Weights of a small mixture-of-experts language model, trained from scratch on English Wikipedia.
Experts: 64 experts in each of 9 layers, 112 squared ReLU neurons an expert.
Training: a variant of Adam for the experts, 283M tokens, 4323 steps.
Below are experts of layer 4 (counted from 0) of a mixture-of-experts language model. Rows are named router (the router's row for the expert), up (a neuron's input weights, with its number), down (a neuron's output weights, with its number) and show model dimensions 64-95. Each number is 128 + 24 x the weight over its row's rms, rounded and kept within 0 to 255. Numbers have three digits each.
Before each expert's rows: a language model's description of what the expert responds to. This comes from a sample of Wikipedia text that the model never trained on.

# expert 1
What it handles: Function words, line breaks in tables, and odd mid-word pieces in abbreviations and compounds, such as in'de't, at least, part, well, -born.
router:170134072142136175149100108138171138098119096127126143158133161156121123126104118061142128114130
up0:119160081114129113131123109127153128104127135130098126105133116186129134128118143103163125160149
down0:157123130177130130133151109130132108125124083100122136172134124097127118151112138105100110105121
up1:102151117095131109049147188136111131113130132113121111082137128098110161126141149122159147137128
down1:139108099123128141106100139154143141127125129112130132138161100128106132143112091155101132105145
up2:103094192136153134118133193136139144145123083163109122145098131091124133143099092126098200103168
down2:130158127111102157086137162106110133140141167100113190149168121119102129099148140130149137143138
up3:126123150148139149108138132135120141100146128131118106124138140092108134147106129171139165110125
down3:115106067154123158121125116126137189116154114084099131153190155120122120150108147185135147087135
up4:139138105123163130157159130078113150093081092118139120115103111120112153098104123150100143083104
down4:116137123151129156084095185106108133140143127149151131117161107142082116113133085131132095175143
up5:168093099109133111109146159123166141133120129110148141119156068156125109105128140113144120144115
down5:093112105129106114112125135109190124100103126136151126101155139154158067086092134102144130103146
up6:123113105167101122139145122124138097113155129144143113114110123135130106146110140167091104117122
down6:089143117105138104131143142150128127142121135095156194146137142110124101128152114129097120139102
up7:106103119101111166114118133135133143129142084108134121101150116159143122142116152162115130128124
down7:103115161133117181104122129111096119135118099126163156125116141143167133122122107141139148135095
up8:100108110112123130106168131136122101146160158085114113108144095079106150119140149127144126076123
down8:158125102178126138103133102130070088133092167106145114165125141129168131117136129126131174139120
up9:150133103108115136148156143178156134129164116146137167100120145159193155149137159103115084116129
down9:141153113148099170126135191089119137100129152128113169122097116084147182157148083146129094132139
up10:154104141132153112107123138119167121143162127125169101100114132125119163129160188100133113121127
down10:142142138131146130179108145141138128079111112125130108156102160121101160110157164112126154140161
up11:153095135154148121149129136143164125127156130097131157116221136112081112080101179141117143133122
down11:111153134174110148084126127120122125135109141120153138144117126128130120110107107143099123093118
up12:114105132076139110083144171139129120115125133102121130084159115150137126124150193147123145137144
down12:119086118100126176156159124074148150133130123163095111112153172103125124166151113117130168145162

# expert 36
What it handles: Articles and possessives before a noun, such as the, a, an, his, their, plus pipes opening table rows.
router:152155133137117110107115121104139118158162093124117150106112153121135151130120136103095139121162
up0:115118139124097060112165118106161136192122137138131117146123084123151144095137158133121148118155
down0:139117159118094140137113113135151145086126170125138195107122141122125188145130110139097116128143
up1:131173097154122144107141121116147138109153131152142108104119167154122179098114146135149110113152
down1:124144127174136149135117156109130155101143158172153088119118120161147117135196119123134162163096
up2:126123108133112135133101138137132086113126156134165106115115136077138114163165123137099139131142
down2:119152141128150150136135131057098131150144128131116073154133149104139116113083164111142184152155
up3:073118151141125161133116128147141140161118146118135139157128112137123153086133105147150132143110
down3:127119131119147125137155107164127159136141144162149161123140118101140121133103119113125105117176
up4:116093089131092121144122125113115146139162129152134154144119129132124132082122140091160119143134
down4:140098140140151143164113144119191136165119099196152114143122098124083152145150121153085102116136
up5:109131108119134120161168103165095119127114153128146140121127144150123147081148141137191166093153
down5:131099107118143135120100106155120126110119143130098170152115142100179092126105137113152129166158
up6:120075139148105124181109113133131122137141127138111142085126106095119135137068140139161118099149
down6:119113164146122146151119127126109148083131138061100142125124128131141140157135122126140148152106
up7:108134119137140127123142180132155125137057161111103138161149091118077101171095118088165148120149
down7:121136123140123136121131140102153103175140129115138157130111111125149128134122144136129147148116
up8:122133186112118083112123121117145123097192133145133124076150067153130153103107155159122174108135
down8:132110130173092139153105113086140141070108142134162117122131095105124152166133148151127136131181
up9:153163132153140112138123125155081117085151146111140154112133114126133224155104108134144177100140
down9:156132114166148093176124117145145149097151167133069119136123121128119131116121124135116110131128
up10:160146133120137136118118133120166123113141115173114108091115141097106154148143131145115172126122
down10:118134136178158178115136125129140129141129146163104105127153101142162103136185127115093128205105
up11:129072118105126130106134141146117135132108164128167090107121130092096158167168135110165162109070
down11:108160130117108145099151132092095132114092132183156164161112154104153139133121118125161128141084
up12:138122141091144142127162139102155119106085149128152142125159096115106154087157172096139128088115
down12:153137145176145133151155179203140159109160121179145149127139135114134114127125112149079114097138

# expert 2
What it handles: Line breaks and ==/=== heading markers in Wikipedia layout, such as before "See also", between infobox lines, and between table rows.
router:149110082096128144171165126152166153135109138136117123160115184151140102112141139112182100107156
up0:099077080164164099106119152107066124118122130156095146127140141128081152122160115189134193140140
down0:094123118159128124108108088111125167120111159122135156101104168104140110121140109210094143136144
up1:163100114169138112128151129104099149155106120071112104073139125123136141151120112128105140138124
down1:088153115119148110150140100129059137122154124120152124126101128101079149130170094109056101101105
up2:124146129117166139081125161144131132116111151116117126122083116140134118148182151117163100132128
down2:139143134168151124153118135149129106131142155112100142100124160139129108133102153117140137127135
up3:146131154114127140097149156119078142108105141163144084131112150129104127181131129165114123153112
down3:186130171154155129148126148078155139148163111098137103132108126153111124082208170107147117125141
up4:110094131172104091082151145143130111128115121108132145121120087108100141163138114139131161166150
down4:115143154149130117141128104111128144152115102156117131174143141113160097109189117091142104124122
up5:125119117117146105102161142150164119067116145101128105085137111107147151125118115166110151151137
down5:159129116100110113081110106122109146100080145125080119212138159141181128114121134137117158152133
up6:157109064124144108134163141149135112167140110081145087137092085151145099113120108128144135147168
down6:134113136111130086110116115136111164079137118115155106105126117143151136141154151155063123116154
up7:131140147140107074104155163124148137117144109120110145109123110130113137086125116138167159108156
down7:104110159154057115165169142113126120133119117114140124135129109112108086140116150173106135098104
up8:137152128128149103146140106133152116130136118143116156125117126122157132104092151137154131047147
down8:130137122137151091192097107111144113144117120117113207123131163158138136089166121101121141117126
up9:126153171125127073110148140110110097117149127102123125117143119138162145104134137157086100093163
down9:174168158138095111151145098149132156122152139103125156123183168135177140108119120106145155137128
up10:114150065130120124153118143153150130121160159163118110146125130131102117099117130082126086156165
down10:146126151112146119137138098151146095090112113076123110153097187159135172167125095144117139127123
up11:123117109122125106084131170157114094111172176102148118088142116128099156136104151142150144120125
down11:098137149149123150127159098147132133125121122120135145135136134163138085139124110137117149108127
up12:137122103143102132134126128127124124110124138135129185120120104123150137099122089164170114064160
down12:145158159142143145104137098104140171095110126135131143115129124159120145105129105113115121114110

# expert 34
What it handles: Articles, possessive pronouns and quantifiers that begin a noun phrase, such as the, a, his, their, its, one, and especially each.
router:154115115125089098124129157110148115150128098124158080093154138095127122123153122146082121152169
up0:112071140115099153149124151138096147098128100125115082097191157139111180138155093155151129145091
down0:126148112148137114137117105095145141106139122140139153139122154094175150131142100141142087120132
up1:094155108164144131145141156194133119136127139089132112125113130128113111120072149113142148098143
down1:150106118121157134127124102102104164130151113139110126134106105144117108151135140180156136148167
up2:092155138128145109075155130190157184133102146112093132134110081097112143115095163109136180087109
down2:139120115094127113150103142084125148146127102150138142142113122147130119110143170129139119115157
up3:078105157083093116075131135167116086148098112115155104160117118108156131135129129130142135115117
down3:102154137107125153109163115150121139108129129128126135136119188115145119098159125101124160123118
up4:122109163125162147140144112122127124119129125148168096132158091111106143119148130142129119121108
down4:074155094114098138116121156145118134119160139082073129111108123099134122135135137176070139147138
up5:135109122140160147126122132129143127107130098126128136105130102136107139110104119122147152099124
down5:140146126092129147118156154077099139142140132124109136131096114121130137117180179152113152119057
up6:101123179110169143107152139157150146092124137138088125099114140135094174127135142119138131147104
down6:115157213134100119124114122142128112102122145143119135139100180158134112086196069152108100128118
up7:119172166166131125146171136146145137081137113106104094132131129164135144132125126121132145108137
down7:098113128142111191136133144123081126080161127118121135128118107156132109108118134164128115100127
up8:126132111095112095113118158126106138126132122128156136057148110122132149098143116115137121108125
down8:104122098111124168156119114156102096119109190160124086175121158165129118125095122109171123126143
up9:104138159162156119100118202142099050121163126121153132137160118107141150150129128178117139078123
down9:155089113120108133101117161105137162134112157121166136148091147130122132157083112086113089131131
up10:137148133180136152135142135104117129104094092076145124105166117145126176125111145120124125105112
down10:134115115155144134155158133119102153113100122084063130140110073153144135085142182118134143222107
up11:170147079135175074137143162172141157169172155138130120139094122087115141135117124143143132143153
down11:156133135106112138170160122115126104133112118097140134137140154156113110174133157132159141133153
up12:154144130127105104133145150128133097148146134154123139055108155116109142091175131089132188093099
down12:124144142140157090136171093108164105125129122100134128116149162134110109167151171133118148106112

# expert 30
What it handles: Line breaks after sentences, list items and table rows, plus heading markers == and === and sentence-final periods.
router:157098101129146118091180151139128114149141105112142091168186136102086109118097136102141150151107
up0:112123164142151101141148153131122127118136094150141109118094059143135147091147136134124135142091
down0:086131141156140170125103094115139116096150091109128149110092137133092114096139121112151114073169
up1:101132142100107134108143135104136134109171145123105174099094111118098139114116078136126110098143
down1:123131140120155139151141134093132113120120159163148132124156132160112121160068153114156132131121
up2:130140108155111154102082157116102099141131150109144150131150114112144136106128089179105144122121
down2:134125142142101143091134096137144134166163126113147107117089125091119112147106137121113128149176
up3:138134121143155118120117137128143140092108127144141095097092094120130160124128107116132149096137
down3:128161147127180069125110087143120099113117112116126128168086124124133098117151123156139140099177
up4:127100118145106132127167136117117105133129128163076121105081132134101180095152106087161141098149
down4:116119167120114114138141126119109134122104124169115134121137131095145107095146109121131121141124
up5:089120106155128140091135120133142180121161137147153125110137137115140140106115120102120142140166
down5:087128114105132131119141103162128125123163137122132122156141097120122101113114129112136118130137
up6:122129091100104118083128121134104175121115132112118127137134077141134105098111155089120093143131
down6:136162136193133098116155145124138097127134147124093146068134132123148125094160155120101149169135
up7:142148124092130123129165132117144075111149109112090132106127122109152166124127158103118146130146
down7:164154153119115141129096105110178107164151131099070117136126171123102159113182113125126145133120
up8:106123129098153152142144118116161106073146140131097114078134125140111164119132141135138123136143
down8:159126113126143141134102058154163141113110126150124140108107115115096103144121127151110141148068
up9:077134152144178160115118206135114155110162116097126121116141151127095122115094126162124152161115
down9:151152108129131130131145143122068125167155146150114158089142147128124156155122091133164134129124
up10:119142118144097113116137146133104099109163130148128126095099140141179139113139086128112152144163
down10:138136130163155139149133102100123138103134146141128124121117106141132142140113120198105148129120
up11:131117146156130136099123061118106060148096117160151153113120119138083153133131095114125132085139
down11:159152149132114081142144158108093126105101132154125135121117110077153178129133156140132144122116
up12:161121096115168137123161169165091112121123101156136130118163142127145130108151119142130146139165
down12:136138111158141142154119095128151117139152142123123119106134170149133093103141125124133131123098

# expert 27
What it handles: Determiners and possessives opening a noun phrase, such as the, its, her, this, plus the a in table entries n/a.
router:182137112084081116130120195128120150152124148126149135098115117150084136128133119164135121139122
up0:154142102145120162099098132149107128165103115117095143149147125120118138139135124098144094133166
down0:136154114152162122135091132104094125102109144142112120135147145123120146159115160153104116167130
up1:095102131145123162105147107122160131107139153144103144049135124172125150165127160102164168085069
down1:111096119127121129154137130080156117127079099147135149135114140094151170111136112122151109107158
up2:150149164113118117093146123149117089127182121119095114126115151126140138117111121131149146115101
down2:137105167124164114095148167168096132143133128142186135148152123182165138128166114172121129160130
up3:134131124099161149127105130133157109121147132131094104141144067125110124135128144112080118111111
down3:124111123128127116119129169146144120145149102163155120124126143138110161108145093148123160125134
up4:155143144123135132134156105172152128081171084077151109101103138157167094154079145146127159131159
down4:144148139127169118093121125121099093127118134086128147103145140166127144112150142172117148122091
up5:138138114139122108101123139177131133126086130139077127133158144136134111125074136086140098143127
down5:112113146134145106114145107111159123134079160164158146127120153146152137126150104151122082145133
up6:123160113121145156109118160133098119120149127122084133112126129135135121102078129135135134093159
down6:134142103095128139107163137112126120123110103112105132126120184135126143132119150092128113109157
up7:140121149083126081134133122126120132112124094094132104080141109149119155122076110123115129074101
down7:133103166130116166149117170156165116132133130159093161173110175150134149117158141112123132150112
up8:130147144133145115134142101145124086137114121119129084122179112130134142102110171100123152143116
down8:109088110114114181087133150144111130122169121164147126151140148122134151161095141144097097126134
up9:147145142157119101097112115169145151127153111115171097080164141137138082148115131120116188116124
down9:149129127131146126155117104138129103124163150104135102111097129125143127157113081170117131148129
up10:115129155151112148141132137119105125121128126092105075128108110138139132122083168120123151142121
down10:149117108101148174157138114151138100156134095116121120184086123118108068137114103139122108110107
up11:091192153192142097103124161139111133105111139133121133133127109138151139162117111125094113115144
down11:155112127149071125118123103086118144134156124169095157099126135137112128157100118123122102125147
up12:152135155063160113080143146159095111098090094090123132132110088116059151219119127104158148103099
down12:113194108145160144093136161133133125115147123134086133122105132126178128164112119112153122147091